config.yaml
n_layer: 9
activation: "swiglu"
norm_place: "pre"
rope_base: 10000.0
tie_embeddings: false
init_std_qkv: 0.0509
init_std_down: 0.0
warmup_steps: 200
decay_shape: "linear"
batch_tokens: 32768
Below are experts of layer 4 (counted from 0) of a mixture-of-experts language model. Rows are named router (the router's row for the expert), gate (a neuron's input weights, with its number), up (a neuron's input weights, with its number), down (a neuron's output weights, with its number) and show model dimensions 0-95. Each number is 200 + 40 x the weight over its row's rms, rounded and kept within 0 to 999.
After each expert's rows: "raises" lists some tokens whose logits its average output raises strongly, later layers aside. This comes from a sample of Wikipedia text that the model never trained on.

# expert 7
router,264,225,190,176,198,156,131,238,154,233,190,252,190,226,181,266,147,132,234,191,149,202,207,241,171,273,204,190,206,198,235,146,159,198,263,188,244,195,236,182,224,305,213,210,151,218,182,221,120,194,218,253,192,174,172,134,197,201,237,147,159,157,208,201,230,191,180,208,289,183,212,236,282,233,181,247,259,206,133,172,200,251,196,202,144,148,150,259,221,175,301,219,198,177,216,198
gate25,201,131,188,227,172,175,218,240,324,226,189,195,160,161,232,161,159,139,172,210,228,203,184,210,229,215,253,130,274,245,194,263,240,244,204,153,246,164,156,178,227,253,134,271,141,230,178,204,106,175,167,219,199,236,230,200,200,205,178,188,203,228,266,192,207,182,279,140,243,173,251,166,155,138,225,165,173,177,208,172,282,207,242,156,196,179,196,189,241,174,212,240,166,221,239,245
up25,202,252,174,172,158,231,189,168,134,193,203,225,225,181,244,209,160,262,198,194,195,244,240,278,261,179,215,175,201,175,185,260,145,162,201,156,174,92,208,197,207,128,166,115,225,183,181,173,242,165,168,169,96,218,120,186,226,174,182,199,224,193,278,200,213,175,213,250,237,188,163,198,187,198,229,198,217,168,290,176,118,217,272,201,186,252,156,190,180,247,195,283,229,182,246,207
down25,179,215,183,200,239,170,256,124,196,238,182,196,193,328,216,226,189,181,183,196,206,240,182,198,192,221,246,216,187,190,190,155,273,205,264,228,185,286,248,210,174,224,172,184,134,180,268,252,200,240,178,233,102,191,267,151,230,230,152,169,180,240,206,197,224,165,157,165,199,201,279,148,163,121,177,202,253,201,289,162,246,219,202,224,215,225,192,120,222,133,220,174,173,211,222,233
raises: "ar", "ad", "il", "ig", "ement", "ur"

# expert 9
router,247,285,199,163,210,168,147,239,175,216,135,249,137,195,180,228,155,200,187,177,99,240,202,253,202,197,148,177,251,140,223,170,151,172,254,152,193,212,176,234,226,285,157,234,206,257,248,168,186,200,187,205,171,177,281,165,186,192,276,168,231,176,181,176,231,189,171,225,249,193,221,218,241,206,186,237,214,131,109,169,214,292,208,190,148,225,163,164,212,251,245,178,260,155,224,206
gate22,181,237,195,236,309,179,178,115,193,253,251,200,226,169,191,158,196,153,173,189,258,180,175,232,189,156,134,276,243,191,130,225,236,191,200,177,248,147,213,222,165,207,202,172,167,204,227,201,192,292,197,195,192,228,262,192,219,210,217,128,154,223,216,219,174,280,129,175,229,186,232,260,260,237,240,115,194,177,200,156,138,242,234,151,180,194,201,235,183,260,227,262,226,266,176,206
up22,149,241,124,166,168,182,186,159,189,209,181,190,235,152,211,172,192,222,177,172,115,168,263,243,247,175,274,211,135,175,216,86,276,234,192,227,190,211,211,248,184,242,214,200,242,176,200,209,244,179,230,209,217,130,194,258,200,206,224,167,244,201,209,128,186,215,152,259,166,232,249,257,193,210,212,201,221,229,219,228,209,248,182,225,297,161,111,196,227,104,164,195,203,168,233,145
down22,187,190,185,171,104,130,161,215,244,276,227,226,240,225,164,242,256,207,258,176,159,198,267,208,239,190,166,166,247,218,215,185,181,196,192,192,209,189,179,135,203,184,169,152,199,208,131,134,195,151,202,173,241,179,185,191,252,245,233,232,279,168,221,174,229,186,249,265,208,169,169,117,128,211,85,282,230,143,217,217,275,209,146,188,198,229,166,213,209,219,162,186,247,200,206,237
raises: "ings", "abul", "ig", "ings,", "ar"

# expert 14
router,205,209,164,219,172,190,180,203,195,223,211,207,162,306,181,193,161,152,202,138,57,147,198,253,157,233,121,189,214,171,309,197,184,90,214,213,236,243,166,188,257,223,181,238,218,261,266,188,147,182,152,265,239,204,216,182,194,224,248,167,219,178,250,208,200,174,173,185,251,171,201,235,198,245,138,177,240,168,201,161,177,205,167,140,192,183,191,260,245,176,181,204,201,206,226,227
gate9,169,164,166,102,173,155,230,221,219,190,163,229,198,243,250,193,226,167,163,228,238,197,230,214,220,149,162,252,195,128,199,184,256,304,196,146,183,195,212,243,147,231,169,212,234,202,135,213,189,137,225,184,167,160,212,230,186,221,219,159,90,227,212,295,248,239,161,225,159,224,218,177,172,148,238,251,222,240,226,220,161,246,272,196,196,195,190,195,250,240,125,207,221,154,121,192
up9,166,187,227,225,202,205,175,128,101,269,258,169,169,247,224,239,180,209,201,258,176,156,192,245,147,174,242,160,269,215,217,268,181,146,208,175,225,262,171,244,216,123,177,175,228,206,204,250,226,194,185,305,217,217,200,167,191,225,211,230,215,183,160,195,214,237,168,211,248,168,215,252,130,177,272,141,219,192,218,167,125,182,219,213,246,209,251,182,275,132,184,223,227,282,210,163
down9,207,167,139,130,182,216,192,191,196,133,186,189,171,232,243,174,181,107,210,183,151,110,282,197,141,166,188,154,245,212,224,232,218,227,244,171,215,201,243,247,168,203,176,199,218,263,180,228,204,224,190,242,258,188,243,197,139,220,121,231,167,161,114,254,226,198,211,175,293,187,206,236,141,168,231,106,180,139,170,192,190,217,202,152,219,205,250,170,232,197,154,187,164,275,174,238
raises: "1", "2", "\n", " |", "3", "y"

# expert 30
router,190,170,157,133,207,199,156,285,161,267,202,243,131,257,202,193,186,193,229,198,58,204,248,191,201,237,185,188,234,188,203,173,177,200,201,205,184,243,207,210,197,204,222,254,174,277,312,233,189,228,190,200,216,224,213,202,133,187,194,111,186,299,228,228,203,120,161,201,226,193,185,212,265,193,131,230,259,198,175,152,224,240,166,186,202,185,202,271,233,197,177,200,248,222,250,203
gate9,163,200,205,183,167,205,226,197,237,184,231,275,188,194,209,241,134,195,132,271,205,231,233,120,216,139,175,235,192,183,235,242,151,234,216,197,227,196,159,165,162,240,138,155,175,206,147,121,216,180,191,199,179,172,108,145,211,173,161,239,195,144,153,239,178,232,244,180,233,243,156,243,184,233,249,222,243,250,199,175,303,162,135,221,161,188,262,214,252,207,208,241,192,202,276,273
up9,186,165,240,161,200,131,209,197,203,195,181,219,254,267,175,138,183,194,213,228,257,272,218,181,89,215,180,178,218,196,84,177,219,210,171,204,236,216,191,175,223,206,242,198,172,222,274,235,236,155,216,240,104,198,234,206,138,193,279,107,225,229,141,180,261,169,229,240,192,275,188,221,157,250,223,219,251,218,205,214,122,241,189,254,207,203,161,158,179,247,191,187,196,221,195,174
down9,217,268,151,211,197,194,190,272,219,206,164,128,248,148,224,141,192,147,188,177,139,221,189,165,175,240,135,133,233,265,203,234,249,182,280,191,140,215,274,251,189,194,173,208,152,187,185,199,190,207,164,175,210,256,202,206,135,272,294,213,185,182,228,217,159,257,175,165,182,208,250,223,236,269,169,253,238,257,172,255,172,136,246,241,185,179,223,138,197,222,225,245,235,232,181,201
raises: "===", "==", "===E", "=== ", "===C", "===M"

# expert 21
router,220,195,198,183,141,138,175,170,169,224,123,244,160,219,220,173,202,161,197,200,128,224,292,221,149,173,172,196,232,166,212,167,164,183,205,172,249,277,201,228,232,286,133,225,136,227,231,197,108,146,173,259,167,145,211,108,150,233,241,201,193,184,184,233,279,188,207,218,269,194,207,252,279,257,167,195,237,205,156,158,195,193,202,199,159,209,212,242,197,223,224,218,267,162,209,227
gate14,178,242,146,179,230,216,254,155,220,250,181,208,163,201,200,190,200,139,196,150,240,191,158,231,284,198,211,177,246,188,193,266,198,155,190,174,197,154,138,202,226,213,237,251,278,188,173,221,183,226,260,225,201,99,181,217,157,253,123,193,174,223,185,177,228,238,206,152,243,250,254,233,150,191,109,208,188,193,259,170,203,247,270,172,203,218,184,143,278,213,131,175,159,172,114,173
up14,257,213,271,234,201,242,187,268,219,199,166,204,183,152,273,253,173,216,164,229,195,210,209,241,163,179,155,237,142,195,252,201,150,156,167,199,198,238,217,201,152,181,196,309,176,164,214,164,181,170,103,224,219,292,153,208,166,201,252,178,186,206,207,243,165,194,268,250,186,212,160,189,195,239,222,217,214,195,161,161,179,189,153,192,132,203,194,225,124,155,217,231,234,224,341,209
down14,123,172,236,96,171,155,192,219,182,198,175,327,168,163,198,216,146,250,244,191,223,136,214,171,175,247,190,247,189,214,254,190,172,188,240,202,112,193,193,236,168,204,202,182,272,163,163,181,233,132,204,216,155,250,257,188,203,167,171,259,187,206,206,245,220,200,193,185,174,202,173,197,192,256,164,200,303,274,195,195,215,187,186,222,266,202,266,257,196,209,225,238,182,179,190,293
raises: "ig", "il", "o", "ib", "u", "ement"

# expert 2
router,240,200,133,175,176,163,226,211,146,220,196,235,154,229,223,241,147,197,204,173,174,162,234,213,161,246,125,229,216,183,278,192,130,190,240,222,189,238,226,214,206,234,163,246,125,250,209,86,176,180,191,229,237,157,193,143,149,247,249,139,202,188,292,240,295,163,192,202,216,172,216,216,260,265,172,244,181,160,137,196,211,236,151,158,195,151,233,209,194,177,187,194,254,142,219,175
gate14,191,260,169,203,252,205,218,142,155,186,154,267,185,140,185,177,312,240,220,181,193,154,246,258,163,236,189,170,263,200,223,184,248,171,172,201,128,214,225,173,159,189,237,249,243,210,146,136,223,213,226,173,241,193,255,210,229,228,139,238,145,129,186,130,292,220,204,162,215,226,179,177,277,200,209,252,162,218,139,196,197,213,188,126,163,213,138,193,240,140,200,248,210,207,224,209
up14,175,173,220,208,260,278,189,176,186,147,185,212,160,223,166,181,185,203,181,200,246,197,238,178,244,215,195,264,162,232,238,225,191,261,221,196,185,245,143,298,249,236,135,183,225,166,177,229,216,128,152,107,211,199,195,213,120,144,276,177,197,209,215,191,155,233,251,256,268,204,188,230,182,195,237,189,268,131,282,191,192,137,259,151,199,283,229,202,195,234,202,186,231,201,222,250
down14,236,260,201,236,167,125,228,290,163,212,269,187,166,209,178,159,217,208,215,234,260,230,228,239,78,201,175,99,211,210,162,207,144,212,208,203,172,167,167,241,206,237,207,196,201,145,216,158,148,241,213,207,237,190,227,185,145,265,154,257,185,238,214,226,192,226,225,190,200,125,239,235,265,260,188,228,158,260,230,266,240,159,215,220,204,184,228,119,197,126,153,185,198,216,187,180
raises: " (", ".", ","

# expert 17
router,205,177,194,204,164,151,236,248,173,265,183,241,177,245,234,246,169,108,216,174,177,156,235,221,120,165,229,241,228,206,242,259,197,142,298,199,166,202,199,266,200,241,184,207,162,248,216,186,159,133,176,250,221,229,193,148,225,174,221,149,180,161,171,219,291,203,177,220,256,183,283,229,199,239,152,229,243,151,160,143,175,172,191,177,178,147,224,243,251,217,304,199,195,180,180,173
gate3,161,236,235,237,184,209,283,175,143,216,237,155,184,143,325,256,221,187,193,221,139,192,221,155,153,181,205,188,148,159,284,109,217,187,279,198,224,213,176,264,203,158,178,203,227,241,158,184,201,115,134,141,251,225,173,256,160,212,152,215,218,209,260,145,233,208,165,262,190,210,205,218,220,197,145,224,183,235,254,165,180,250,184,248,191,161,170,203,176,189,203,169,194,224,199,152
up3,213,228,223,191,145,236,188,182,272,152,266,136,179,240,201,225,196,188,166,113,137,183,231,206,168,203,206,180,146,259,150,198,250,218,115,118,199,173,183,185,200,229,161,189,255,212,271,146,177,245,224,196,175,154,194,128,199,182,242,160,164,180,231,173,234,223,173,234,188,221,260,162,170,219,205,222,318,229,199,181,138,233,210,225,196,238,155,284,162,204,268,164,162,196,151,175
down3,244,179,182,143,185,241,234,155,167,167,237,195,238,223,150,196,143,296,187,126,225,229,221,149,211,283,141,255,179,253,151,254,217,195,154,242,157,191,225,178,206,163,205,180,230,232,169,258,214,182,209,182,205,169,219,178,193,174,248,168,276,229,241,201,244,175,242,133,139,180,195,216,157,212,218,228,287,208,152,193,184,142,238,221,217,290,203,226,237,134,184,278,134,163,189,224
raises: "ar", "in", "et", "il", "u", "ur"

# expert 15
router,260,201,123,143,206,178,179,203,183,231,178,190,164,283,177,206,162,198,191,203,131,149,199,230,139,185,186,265,186,172,237,213,165,173,234,205,209,198,185,233,276,203,225,226,176,213,229,184,116,234,193,288,194,181,238,186,186,175,217,92,227,182,216,258,265,129,210,221,217,178,258,282,222,273,155,225,261,169,182,157,149,196,158,198,132,159,192,235,247,164,195,213,276,184,171,233
gate14,161,167,180,250,316,207,250,224,272,294,151,232,219,232,225,241,179,234,258,169,161,184,160,211,206,157,182,198,173,224,211,221,216,173,162,238,172,219,219,161,230,150,189,202,137,248,164,177,181,178,148,240,157,188,176,136,249,251,203,159,238,118,230,232,254,190,156,171,253,229,293,253,185,249,215,170,207,161,245,275,147,220,217,167,144,186,225,177,202,148,207,182,223,175,166,165
up14,182,163,197,288,226,173,204,210,241,290,210,175,200,242,181,151,143,204,191,192,157,258,126,174,245,228,177,176,172,215,238,217,227,175,153,221,220,154,257,181,258,141,198,156,189,231,179,174,147,210,246,216,148,165,94,186,214,178,220,198,208,132,255,226,229,198,188,153,246,212,275,263,214,182,231,168,144,252,214,240,206,170,192,186,212,115,209,210,169,190,292,169,267,123,216,196
down14,204,223,150,277,233,133,237,162,220,202,316,183,288,154,152,141,183,170,154,237,216,214,150,181,201,185,145,219,199,245,238,180,181,177,216,220,226,161,258,218,236,171,164,190,213,178,297,192,224,186,225,160,276,186,110,243,175,176,194,224,251,141,206,169,170,207,180,169,208,194,143,214,199,177,235,196,206,245,221,196,226,106,140,198,294,234,183,168,266,189,248,224,188,200,209,201
raises: ", ", ",", " | ", "-"